Below are experts of layer 5 (counted from 0) of a mixture-of-experts language model. Rows are named router (the router's row for the expert), gate (a neuron's input weights, with its number), up (a neuron's input weights, with its number), down (a neuron's output weights, with its number) and show model dimensions 384-511. Each number is 128 + 24 x the weight over its row's rms, rounded and kept within 0 to 255. Numbers have three digits each.
After each expert's rows: "mostly gets" lists some tokens that are sent to it at least half of the time; "raises" lists some tokens whose logits its average output raises strongly, later layers aside. This comes from a sample of Wikipedia text that the model never trained on.

# expert 45
router:144126106130122105146145117146126128145137115132114133122167122114119127152129121126121129137083133086140163137142131090117133159113127127131124113138116134165111138078140171109151088156159135138137131115116122106182114115101151142144137127132140146116103130112138109098117100094141106112154124110095129122130098103144147106121166128113143155128146130144106113131072145134114112149112
gate0:115128094169140134136093152112114129119132121130158094088075124145174138152115143154091130109148143131132104119136148147120087157143103119154115152148121140099144109140114110161082098133105141152130149144156147123157142108154079160108133091168127092132108123115145110132116139087123112089089142147112186163101143092135094123145165114106143129157145113106147159111144127131141133118127
up0:130131148102114128159135104141160108143126106109109143170106140072105153127152117143133119164119124127102148154108111170163136096094102116107163101070136168112090148123120156093150124072175107130174146160147155154140132138111112111151150122131129144131117123119140155132122105119109121116138120086130085080145133141101126085150123122138106135107058090141138142106119136130126112117138
down0:163107120109093116092150148126117085129117155114103133129129135145111129126141116069098129164147129155137154120158132168136119103132123141109118097131163170122092099096129082137061110139113088127121165155154147106137125122137121142112159127060112126108127137128139116147131128143143106114155110127133160154159089127082112088061142093108118164113155068100153162071123124162138145127138
mostly gets: "200", "201", "202", "199", "196", "197"
raises: "0", "5", "4", "3", "6", "2"

# expert 42
router:142137126147145089131149136118134125102103116096158146116137134125113115127131124122111109127118081114134140144104103113131134154104123132114126136155120126124095131073147182162135142157139139140145118101144113129120116139137145105152121086117147111112120146084142094093100113095118119103140152132143154161128088110116154113117158148104147172147145151161076114150101151139125107138114
gate0:150089121143107126154122110120146160143137084113120108153167136128144133149096125097128100117066090132102136136105144135116132120150110110099143141139124138134099131150147132157131144154123113141083159159133107128133130129148170090077137154136122138106117065105116140127131123134108154109131122082124146129110094112143144137125164093165105127132108108114149146151142111194098126142151
up0:167084127126104098168079113135140102119142130105162173087096122131139131155112126128137120104103163125101145113156186132154126155142123150146118124117092150115135155137106139173092127149120083177126162146153152140099088116150157103136149107118113120096111132114129131116103129122140164099145107063097098147136131125120204104139124115141127133148144131119120122162103149154061119148077
down0:083140128097111176163144154146173080138153116119141101146157116123140099096088123179117066119127129155193146129137157132113142117133115115103113134152109143131165130132090140140134114166113120138143162141147120108133117118145155149132109110125119101127140149118103139146120144109142116138115125139115170140137082130102170173135159132120131136109146107149140138170178100072092126076127
mostly gets: " d", " Th", " th", " Bar", " en", " Ab"
raises: "ron", "ro", "ry", "ri", "ru", "on"

# expert 4
router:144133126123151101141131102123138127143112133108140138126134115148109119097132140119103105140120105099148126150163140088133121149095138083141127107135152130133109135101171156141159098179135163129154118140136121074130060127128155102144133166128161113146124124085169129093096115138130084098148159149132173139117092075129127100122137120120137129118146132111080130038090175118113127144118
gate0:126102143153150117143102160165169119106132109103100100125127133145136079111136112094126150170131099134159132121114098128062098140101129103152113128131177104116142147100107128148135087070104120142114124138179202138152106141099098117149118141081122108101135150133132075122177095072173128129150091164149156112144115138128140120146134118121158110122110125112108141106121152118101120129132
up0:142118148122147151124138093142092134117128156094106128116063110129142119166148137132164096086166163125115115145138143143157109126179116147104132146155111133117091092143142129088134163099111171133140129110114077148118127129119114145149139107115108105128170188109161122164113125143115150050149146080146163144134153129147152124122100150204123127145098149126120129139170094146152120134125
down0:093114104105163124114106100113120127183111132108114110101147149115181129162092104066134131174105162113084106151129073119113137107084102163118162124157101140150176128138127140163137069131107117159102158136118121125126138093116137125145107105123164117099094153148146125103108187089142102148124116164123105081121165116085122142092093173120105183154146057148089107073171140176106173123107
mostly gets: " all", " New", " All", " pre", " att", "orn"
raises: "-", "st", "f", "we", "l", "ch"

# expert 22
router:184089108118152112123130086113128128137100096105170142130151155128116133128129111129121103145131120121105101145125119085112138136113141131150121148154085143160109120123119173119145142179146132150144142110167128105147090133129155083148141114163130143135131121102160121088089118118132120160156131128134137127146127121120148120078190141131176139106130145134097103113106191125112100135115
gate0:121098154108110131104139120177111135168155147138102191134190130117121116142139128143094127162134147113156132098116068108135119108166112157115125142116089167148117135145125176108154119157161111114099107116107101084103133128110097109124110153092119159115138131079103158097104143133116097143109142098106087097162087137126108094123140169125081149150183112130149112069116128109120105151112
up0:134167102148147109133156172086118132101154144120093143090122136095140131131143104157130115124112147096118157112140147128108089136113134119088174126130167175124182135137120145116106131117152124127082173124167140150140123150136141152131126158105097105108137174118096161132138108133138151120108117124122121119090130119128147108155135111119105135094132152105127110112099160171108125112142
down0:100123138139115194147141151119087137123105111098141114096142118110126111153145117115115134163095139140090115186118120104116131179076135130102157098171116143143109140121110125120111114129174155112102111139168150151153116153133160100147099115150117081139149139104119176122138130145132165147126135073171144122142143140118142130096135120149124152137160074128120135111119126142099109079137
mostly gets: "ell", " Sh", " Bl", " Sch", "yl", " Sen"
raises: "o", "ar", "it", "i", "ur"

# expert 32
router:153131100113164071144124113149108154139089097099103134091124121089097129133155100139110138097080096123118161133108119099116118129127128133102112159148123118139138119147136158112132121159156154128156100109137128112134111129091151118142142116141142123111114149071135126102124067107150116124124141131122151125144101111111126100107186158114161142129160115134081108119077147146056123176152
gate0:094131146135135088119118128128129112123124134107120125103113152121116127151123089142096085160103104126129137131102127143102146136121063135139130121141129104134140149146105108152118112128130107182135139105129166142168147158182130123109131133137169110108078144058119136136151166168148125108130187154092123102095088136138103145098112157083139131090167159136117113094068138112139099118142
up0:138138104128121142097173134155143122122136125143087159155140084142147167152104117129141087157123146124120107126172096101107139079124130130135112095133084162116104110121109167106137126113094146108139137146135073142115147136120176168155136120139091144147126140109139129114137115134115143155083127146125144135153124118116119119148127087146103176106113062138132104083189095150147145104157
down0:089118131137134148132136110135116154128090119135143117145143138127111093152151126112106144150159099142158144099160092137129108137117125115100177172139118107139119161122126095157149124163104114167123117175159180074142116127131130112125152141144091127103134110180134117089111094113145137110144151101110087159130166120155158165111100164124106135116110147157114130143095136095140160148160
mostly gets: ")\n", "\n", " |\n", " pro", "ro", ";\n"
raises: "-", "|", "D"

# expert 11
router:190093135147143099141135071123112166127114143127133146126153103151102102108142112132136129170155129096101162152140118115133125146106094135107106143131111128152109092105163199127123130172157136177117131105195121091129139124137149106124115120117137118144123129132114138087113110120146084099156146135118153117120122069145158133093157126087138132162140123148065110121120171151116111158125
gate0:103111089114123119148121137112103111126160104139111134146126174156114137133153118138150125156113160086118100088084127097131134135095125084105138118106134120124132093140130097153128117151094128109117141137122090109136090166142130138144121058107127100101140109118088144057136125067115129106141121140121140132096109138130130113137173127145151158126133126134113096182113128135134138115117
up0:110092126103152142112145141138128101122130115100109115106124134091087131125134167140090133142142125147132086151110120172119112161169110149133134137101084108072127162105110098146090145137151137111119101121160106115138104099145143137131112110127116164108117111148104146101120109144122163114074142117153152162102104106141120151146115123131121163134115125140154133119140125138116140119150
down0:104149161117160133143134129107108107130123162096154157144136152156102142087132134158127077121104119155065116066090097144132089134157141138123168111125177108081121140139109131109151160131153094133169115096087112153156091119143104115157124125147154153117137130141130094144116132125126135155071131072084141138130139135153126148131118133145127092130135102145121151167136127140107115156136
mostly gets: "j", "av", "ug", "ab", "ik", "uk"
raises: "ar", "o", "ol", "in", "a", "an"

# expert 59
router:148123118138180129124132119127152129133127079100179142119135128140098118123134127154124100140088104148137151133125152115142135148112108103146121125134128114126116121096156181144139150172127160121157128104136137079120115145113133096134152130160135111093107116087104126095128059117118117112153122121136134150123090138137147101097197110126170149126139146142093114124078125144125122161104
gate0:129166123162121151146128126135073146122123107126119139118149154135122151147175139109165118146110136107145109115110201140150171160120095154135154159119147156157128117118119112127140138131120102126103115079115158085139121141083115095143149131099123166102123177142130121122155134094147122132125137090131121060178134114167163099152153173121159138164117146109118114128116137134141117111140
up0:137085133128149124196165112100153138149131087113081099144136105058108134123105101094131131093119162112137125145127105167153084129138122140110101156125118094172114127084105141154144108075131144130154145115128105126133142119171145150122140138157114132140141129140145099123147149133164159117189179124139113149096145148136155163152131095152102182168143143120104133103149140113121126078142
down0:151144119171095137132146123115093082139130143155116092133109118121137146113142150123144128104121119134119137137098095143114166160120135119134126126106112155146187166144127136133164137144144085131118171150144128112123141138124145171107121086128119098140119075110140116104135150137166091096136118114097114109108124087124116162156128165160126131155106139172123125143132162115151105106131
mostly gets: "0", "1", "2", "3", "4", "6"
raises: ",", ".", "–"

# expert 21
router:130127139140168094106156102117134136134130098116138129100132115132119118104132136125133099165140090107113158119135097130115134153105124120140124121115128147169100127135121145127127093153137135131152129127145122122119113118118165116156145126127132111105112150097137122108077082135161054104134127117126153145133128086128147121107141094118140129145148153150098119086107165122108133159093
gate0:117133143110173110154126122141080085126151115129108131122113120111081091131136130103117110155104139165121150124096112107094125108140111116143080120152109173138098109112149127147146105113107136116102135145141077085141146111139157192136115112117106114157177169060164154105105136104107107075150169143115118123111089118140124139180117141112122138149142115147134173090138132166093148129145
up0:163169127139193122114112158140115119133147130130096141096143088134135111131136121115122122124147169159083174072106132158138131133114119143137150134139116139149130154106174128156138106123147129151110148139142157130162138092141089187119097122172129146117143145089133136142091135121109112112132095136091117130095141154053091144194120107149120137119146100137127098118118166154139139130088
down0:107129115129146144111121146176106108157107123147156117153125137133092135170073116131078128160144111103152138108143150142086116120136092100107114131133142128114139098162115100135120134112154097130106138118124090100155143135020109166112117120107077111167141099109119164163146157126200173132158111101149119160108133144044144157124155153147138167130147151140151113139123120126141147160148
mostly gets: " \"", ".\n\n", "==\n", "===\n", " =\n\n", "==\n\n"
raises: "The", "==", "===", "====", "A", "An"

# expert 36
router:141085138117163119111118108123097132137114107110131143106122133120109138093136099138128094126131115112126140161135146125126133147109109132143117120131064123129125113112125157114141076207143127133125109120132105086151086129079144154148124123169133120128125142059145109116123084122146102127160133160137133132111093122125165120127164117127140171124147136158144135132127135124099145169094
gate0:169097142167149136090096134139139092118144101164087126116155130134155125143154151160154124136117140105118135162146172156136161130137134142107164109087155168152166104126114157113080151141120118100132135145134162104165114111113105171151134140117143137134112128137145139133123127131152200130122076126119123131095143159143121128128109124114113119163134154171124148126129152080142108139115
up0:122125131172117144123188099114085123100101091134138143107121127154098107170099107092129135132098169111160143132133104141123102125122105149103121144128115163146093094088112129192154070140143132129107130111158105124129139118126072124134150116109105102130100145122085122126138129145131093149106118143131169086133132118126124117137151152091119147096138124124127115129119113094115127086166
down0:118126144148127132106112139118150090116140161112102128109178133159150103127130130122142094082137151110101095174125181171104128159122135108135133141150156135139097111101128138102141163175152161149143141150094140164140129159150166095116152116169132063136087175112142118110142152146101150125109166105154126125170149178140135158127130125130114129141115149127109147091159145113125169151164
mostly gets: " r", "iv", "oc", " oper", " inter", " form"
raises: "ation", "ations", "ated", "ate", "ating", "ator"

# expert 61
router:146110096127138107085143112099133127110142073121130139100103146116118107111106131132109127123088146125065160135122111107128131166136116125134105127134141145126096131110153161124140082180117106153154136115169137130139135129109165107147134120145126137127091135133143100095129086114134140120162133108130151140156098112131159120135138121149136103118153136120066106081127168123122131185126
gate0:121142140132118141143145177146121082119147059138135146132175139131133131109143132114116114123116135087127158139148126132090157130124064123127139134113125123146113054160113177140121148132120120134139123147112128118099172164130125166132186160107131131118142130140138181112134102106175104143096133099162148130143157080108109113115165134086091128100183129111116129134136110170159127162111
up0:099083137179120127107127123149115124127089088139128112136117151125127143145158151143152122171149102147142108110130145133107110140152153142122071111113100144132118142093123134121164110151135159100148142149155117112120121125163136099124150124116109159145115154122125160108113127148127080130131130128192140159110094129121092117116160107116131128100107080116145131094117131152143165121151
down0:125130157111147153135105156122129113135144151105105103104071107146097079132118132146160150102117148112134120163129103115098132122163130146164125126108129139064143157152108173128118136120114155084096102126079124108155128092137100145129107121136155120124129124133087121105133145143178153129101177110105130116128087119105172133116122105143094126167151127106122137146098113094130117146114
mostly gets: " g", "d", "ol", "oll", "un", "ed"
raises: " by", "s", " in"

# expert 62
router:130143127141129091124138135129140162135086120094156140085156153120115132125151096154120129125110119136138154132138133106115125162123133125104107119141164131129122125098097151138135104155128119124137112135191140168118144146137146109128152115125147142138099124095168143111128063099148133108128100139116181131144123113117142105107164126098101161147140136146114124127107128136104124200084
gate0:122153152111182158112167148141132105114134148140154146127093120139122113158097095130154162170090090142103157143157085125128175104148166109046118132103147162124109152057155145123157113150177104126105146120135150144138194134076100129147159111126152094082162105146116118098132080096093106134115103118172141119116120127128135141092150122112105146101127099112126095147171154141096136100174
up0:174115153117196157113117147100126118143144087100164131164129140102085186146091146095100149085164142108138117151110138119133148153153139146100133124152131114127105123114137134125092170099130134119160112138109112127112106105078153107141141146109138147125111121105156120171130109116113129134168122087119104125168135130166148140098126125129102161134138131120115142110147127145149156149118
down0:109153160167118128121151104119137133124113083112112146093128151080156112181163087097136106119143143169168138137169102135137093130122152137124150116124112137141128138115126187095139103150143113142116129164174146160149173184181165121157158181103150118134133159161151186080168188099163135125142184137135134121126119109129095110136121183138139102143117116147156128140128086117123146151140
mostly gets: "f", "P", "F", " there", "rop", " Man"
raises: "ors", "a", "ol", "osition", "ress", "ri"

# expert 20
router:132155107140148088121117115134138102151104076078137134091132127137108105114142117113099096125148109115155159151136106133120120147080144141136105115108133132138131120103126157116136076151133168143138110146186127112133106116135158121150123141111124136093119142083155115104132072124142150113145142117132142172113071100117144131132121118111147178140154140149092107101120170148123115166136
gate0:160131145131144138148143121112092144111076145139137172111143114138114136122105150132143126148067122100087104135156104141090081144139136179129137163088155142099101127098111116138104188142154137095147149133114127136169140150074135118152134135132133141107116127104135144180136111107116121122126102156124140125105131151130143115165112168106138153124101165109128105110092130153097153152137
up0:118108116097138123103120129152147116114170144158124116158117136117144082114159132148089129123181131165136132145144140114145133066108109129139154093129127138170137121167120157145123100129099148160119106130168106124119087110112178138087132122129158117137130137159094173107130134117129110140099134131174114109137107110110100132106177130137122147137117097167114148129158134097139153100143
down0:175159104150120147125141125137159102124156125106144114087124130097140122129096153181160130163152117151150098126146139117166156111161183163100070105113104132106103129121115146160109146170122138144114128136107153164146111133139098120148121089157099152124121103131157105129146091119114113153150093116119118123099110127118140141102143068181119158165124077099071157101111150137189153112128
mostly gets: "ag", " up", " West", "og", "ph", " organ"
raises: "s", "a", "é", " "

# expert 12
router:139123107132155086145156096120120128144103098117157132132147118118105116119127127144116110141098088104115153135118142091125116155119109120137109132129130127141119107109141153133143114181126123131132126146164124085159100135102132121117137108160127141129128145114134125075112118107178153121103135148143162150128088106151162111094105123078128217148148133149128101077098153127111088182116
gate0:117126122152116115145119175127143130104119131152146125085174148101154107120127131118120126135126125095150093083122141136110104160107120072128168132182103081127121189136143195123138115139107109118113130132182124123102160138108123162122138116142166104113129165081143121106162066134114044131163103120161142129165120092092147137125141114130158123141127132113128107142137169106137123141091
up0:154175155177083122132143138126136063135138097106118131139129146115200168114109147159142134084125156161151100089105136147102101103083095083159123127137102127155101138114101155120109139147114082149096119144164183135153105151134148152126138140156148128106172137098127101131113115145127082116157147128141179141133097115124117149088124122105159100132117137103174128148118117122164119135103
down0:113123136115119121123160126123174107109153131117096094187130104157121108117100147149141113157168151151143108101149126133109124123100118101125130113119134172146078132112117124157123114117110132101057148148162165135163120124109150131111150137130131132115150132156125155142101127148139111171146088120125152144176112124164113102150102091147121119088100145135157116171098114170175098121110
mostly gets: " (", "–", "(", " −", " [", "(s"
raises: "1", "A", "P", "E", "3", "10"

# expert 30
router:164113144120160087142161118130152145184123125083140116119147147101103153171152097145122128170084096088129167131137107080119131106095133115136127124153129124120099154098139155123139098152120159128144121134153113074152095123115138126127130153130139147112127144106123147119101127112150129130165149139122137177123100084140142124111182102117148152158155139094081107120107153153113120173101
gate0:124106114087093103154136140125117137130083101140115138087084143153100141084131152129156110134143124128129113148146186130132163122163127142139157133138122146116146084117172129119132168149123055149129128062157111139160103130146138107112076134162099123132148154150137130109134121079117120066081102122181122121120106113200159123156127093091139141167157202146144152126116099182122126109141
up0:172131172129150148098156160137169151112158153135160129134103129171122131148098102114095119096157146142120098165123098143131100113101126141125138132102138128137107129139127140147098098155146130153106134167125134134178154124103139121101106096139143108121159128101090142097166146110086135108115114123112125113134159111190113170149148121113135123162131141133164117093096112124139128161136
down0:166109114126147141118113154134123129129111144136150127116137168169112150096120115113134182110217141161121117122119133148129135122134163126140124099116138135148111117151129114127141109128122131140119099123149109140116129151121151105107146122175112105156095098164131132112127180135098131130135149122134139116127085071103116144161105139142095146124128096165186133105155103136124099118109
mostly gets: "r", " pl", " Br", " fl", " dis", " Pr"
raises: "ag", "ater", "t", "ume", "us", "ut"

# expert 3
router:164134136144140076140150107141120139171121093112130145114152097113106143131130095131128119136071098117154149159145125111123126124112122108135080132113135133132124138100109175134139089168133137131162141123170134117148160117125160110126151109132112154130121139097108146096106102084129074125165170123118153126140102083100159127109130144106124153139142135140061123083125156127095125137150
gate0:145129147140127135137142154117172096109086126113173179082081123142082146115134139111132117140098134123104125111129108129155153149140142118108132142103130168118162192123182112136143108124138133066154118133094125137094155079171074133143109105102106146119116088099132174134144128107112165128128162097151139151120139125120110096181102136152152201125149106161138103131123154143134139110152
up0:116150126078146101131132074154103111139123124127120115153098129142095151099132155113120125088167135087169130170108135142113138146105060127146145117147108114146145097130089092130115127136162128122140128146125077097139129168117168134088141172118114104129112156122138109186116159115163156107094089157155126147170135110177116103096136125123162097112149156086136161151131124139134129155104
down0:138166090140107135108139091081130113124097115121164133108122123170122148115124150132155118152167139117116085109134127125143133155148111131133149119120093103104110168104113159142125143153134087124127115159135133099139139126163071111146112105131112097123119136118122074158108128131166143128149137123076111143103134113125102119127110153091172102145129133171113098090160157153115118139104
mostly gets: " Y", " No", " I", " k", " com", " him"
raises: "ing", "e", "ers", "er", "es", "ed"

# expert 54
router:177113100138133117183148111110131143147125103127136147123154161146116128124147146133116129150081101101140198144101142104122104156118102127117131140142096142114103129095150162153143089199144165127154091093186120106144097130139142107164132149140151125131139123090134135103092083110158088130191117136134129120148107082148134102083125131093188145116126143139102116141100144136094084141121
gate0:108112129048138118153109186138111123143133103102143153135133139120129102145177138127091121111102136106144113087133120183164120155119127141143104139126096150149200130129132148142111161111119113130165118106155131107159179116088145128170143136114140164140120097157156090093117138145129097129125120158102175101123132037125126129160107098155102171118157119107129109103157202074132126132143
up0:107092112145131066125189164120127145125115173130149120147135138181122109112123081122108132135105153107150104132137092112110159156091127101170202118122127104173143118126134131112132122165120132140132103147130143173138152100072139108141138133134135146107091154127143118090117132120090107144136123169088106127173140118108082116163155099139107146097107123147131133081124144117161090141166
down0:112142090144091119132138103095116135081146128140066092139136141158099101112105083097105121117154119144128119100126119140126108124081119104158132123117167120112126151115124137121135101110115134093104162113151142110158128158120146145139108107142138141158108136146106118117162166147134129147132137142181132131073101144166081119123127135094070106110072130119128121075156166154100108126122
mostly gets: "ac", " later", "ert", "enn", "ob", " ext"
raises: "a", "i", "e", "in", "r", "ra"

# expert 9
router:141125130118133099130129125124133142168124118123152127106163139110135111120151123142135118152110094132102134130118176124142140136134128100120109150124131143112115139120149159113137082209133140142140136109137134127106129124120144112117131143154154123140132142089127148091129073138102076103157136113129166131123109115156154139124157123125138196128156094141097090116067143162105090162103
gate0:100140077161131159138121122127128153150120113113088138109152132096191137115144132152111136126143156143132115074083130132132127135075145135159095117130112093129136162095100161159135105138132124096165110103173110121137144120158119085167141137126134107110116152106126131098124145107090109082103116110082126166161096096107105168083129121166178123146196126138161133121145141103130117138142
up0:125111147116117109113108160116140106129145115154169156160177154132130114121159095194143127118128106149107101099101161124093110164087138079103132107116048120133132153157103134091065172158137114074137136113119148133113121152120120168094147164100139081136141133117119146131143143162135144131132156129133141080093125145112132134136142107153091103123127101134142150118135117133161149139124
down0:112149124130118138170142127073131094097076116109093131102133119142104137123122140098128128132114120115136176096123128121088127115155140118136173164136145111126116100135117181115144120103097120088134098120176092111149112112145127133113108130141143130127147121143132139097097154116125118086097120128076128129122126148110145136105115149138150138121149149113095159104148112127143158144134
mostly gets: " W", "R", "W", "D", "H", " USA"
raises: "I", "E", "C", "O"

# expert 31
router:169135115120148099109133110139105128124100114119164131119140134099118086108125115106106115173121087114141125127136126122128130149106132130101116099118109134128119140123136187120138155174151127114152123121131122129127116118119149129143135209132151151141119142129127080082110128103140119110143103128132136138146081097127154121127164112088141208140169109152140129135086145131106120150121
gate0:174105121113132156126134144138150127081120124099130151129133132162115122153089110123107157143087089115084135120099136129132115123151095102120126109101139118130113141141156133123128116129096158146141138174176103140130118110147122120117137130114115140087172083132171130136130141162147141149137106182130099137138154135105210162107161127104123136165146087120141120128148126084119137112135
up0:103139097117161155104153162159111133166126102155087107123154129115144150088132129172177156124126161106161124144072112145127126138117155131133061099101118125096140114135133119131126156114144084146145140143137133108094120208136138149187150119143078148100134126135089159133110124139143132110116139133155171119111144128143150127115125128137102141107155138096149109129134150107094126117160
down0:152145175140140133105062160100154114147099128111115140179145133181134068141146089110137107140152141123132158140128119115148167167083137113073170119145122132131152156093119152120144113100136152145153134080103172155145099092145123119119126166145153099135127098187117116122127111127122105091103094116095147107148135125160153147110157086112130161135099138115122104145153131095155123128084
mostly gets: " S", " s", "S", " Sp", " sp", " j"
raises: "ources", "ign", "eed", "ource"

# expert 2
router:114123107134142086123138075138137137120138125087152124113128136101102128114135090129140115117093113118160125139117171089124136133110131112123103143133099124143107146106143157124132105183146136141153124122140125086112115132083135131135141158132151129147112146109126159092103122098161089116128167120127143149132102118116155148115150147113121127110146131113105122141147144117126120137105
gate0:131091157149118089113069130107147087133116129076128115135153116160144106121141103149133183144130147102121136094126116139168163139121115144167082151152085136059114183171125095093145128124131169150123098139140108071121160132153135122124115105123146136124124146115157140173135123125126128079122144129111106102130162164120132105136159098144132131144119162127111131124120168117082090148165
up0:106093146101144165128129134113124112093117165152119118088140081148111148117095161134122049143123120142145118173131113130130120122130117142130144126130124130141112129149164128125093081158164072146135161093109146127164114150063088158148086154166167172108131144156098080095114149146107126135138139185124144154072158112094098139115162106093134136165171088087125099142136141172128159152118
down0:128128105132127089132092143126170119196172138117122150118141120125136131137134149151147125158149132120101170140148152111119130152099115115125151118170118136139087156111150081097116117132123119073119130117107125127111168114164152132122139099117113116161132164088121122150096113089157146073147127146158176153138158104099105125116078093109124145113126197134137140135130155111157110190143
mostly gets: " f", " v", " w", " comp", " but", " Cl"
raises: "a", "are", "all"

# expert 16
router:120155138126139117144125098107122155159113128124179143114142145123125131161149098144122116141105116108117175112123127099127141132107088135147133119149136114148094104076116159133160075161142108144160130095145119112120085133114156102153109126133132114138138135126169154103123083131124094139171143133117151111144068103125146127121152104104140139145179115125109108116083124146106091129119
gate0:145126139162110129164102132141126131132148137120122092123138093114153136158140164103159122159132214102148125138160130114069094131122063129135103116114125134112169164090112153109176125116140085137187114118146161103157162126148115094185129132131137176153122115101181158181109111131121115110141097127142110132164152166146133075121131149104154157124093107131149111132121120107106152129090
up0:098145140146091126132154111128167079150121120127141113136165141129139123124119144169153131147135142144146153131140129142142126108111124150135131097093113169135145138116144158129150110139140072114178106107151141128166097200096078143165117094146160146104115144129151158060087126103130129103112113144164145125133133115103108120132163105117166161149128120114139162094136180144153123084132
down0:171151173114127107120107135107093102185097110125126145104121093147150154158137156144142155111178115109119113183167146124160174074118117134130131174146102155120128164148114097134108097166104118088131135168114112154163114083128103146116168094113171111114150104135129138135133122126113114120125144136145109127074088136094167096126150110138124158119101149126123133131141106098121136139123
mostly gets: " U", "ig", "ud", " Jul", "ust", "omb"
raises: "s", "e", "en"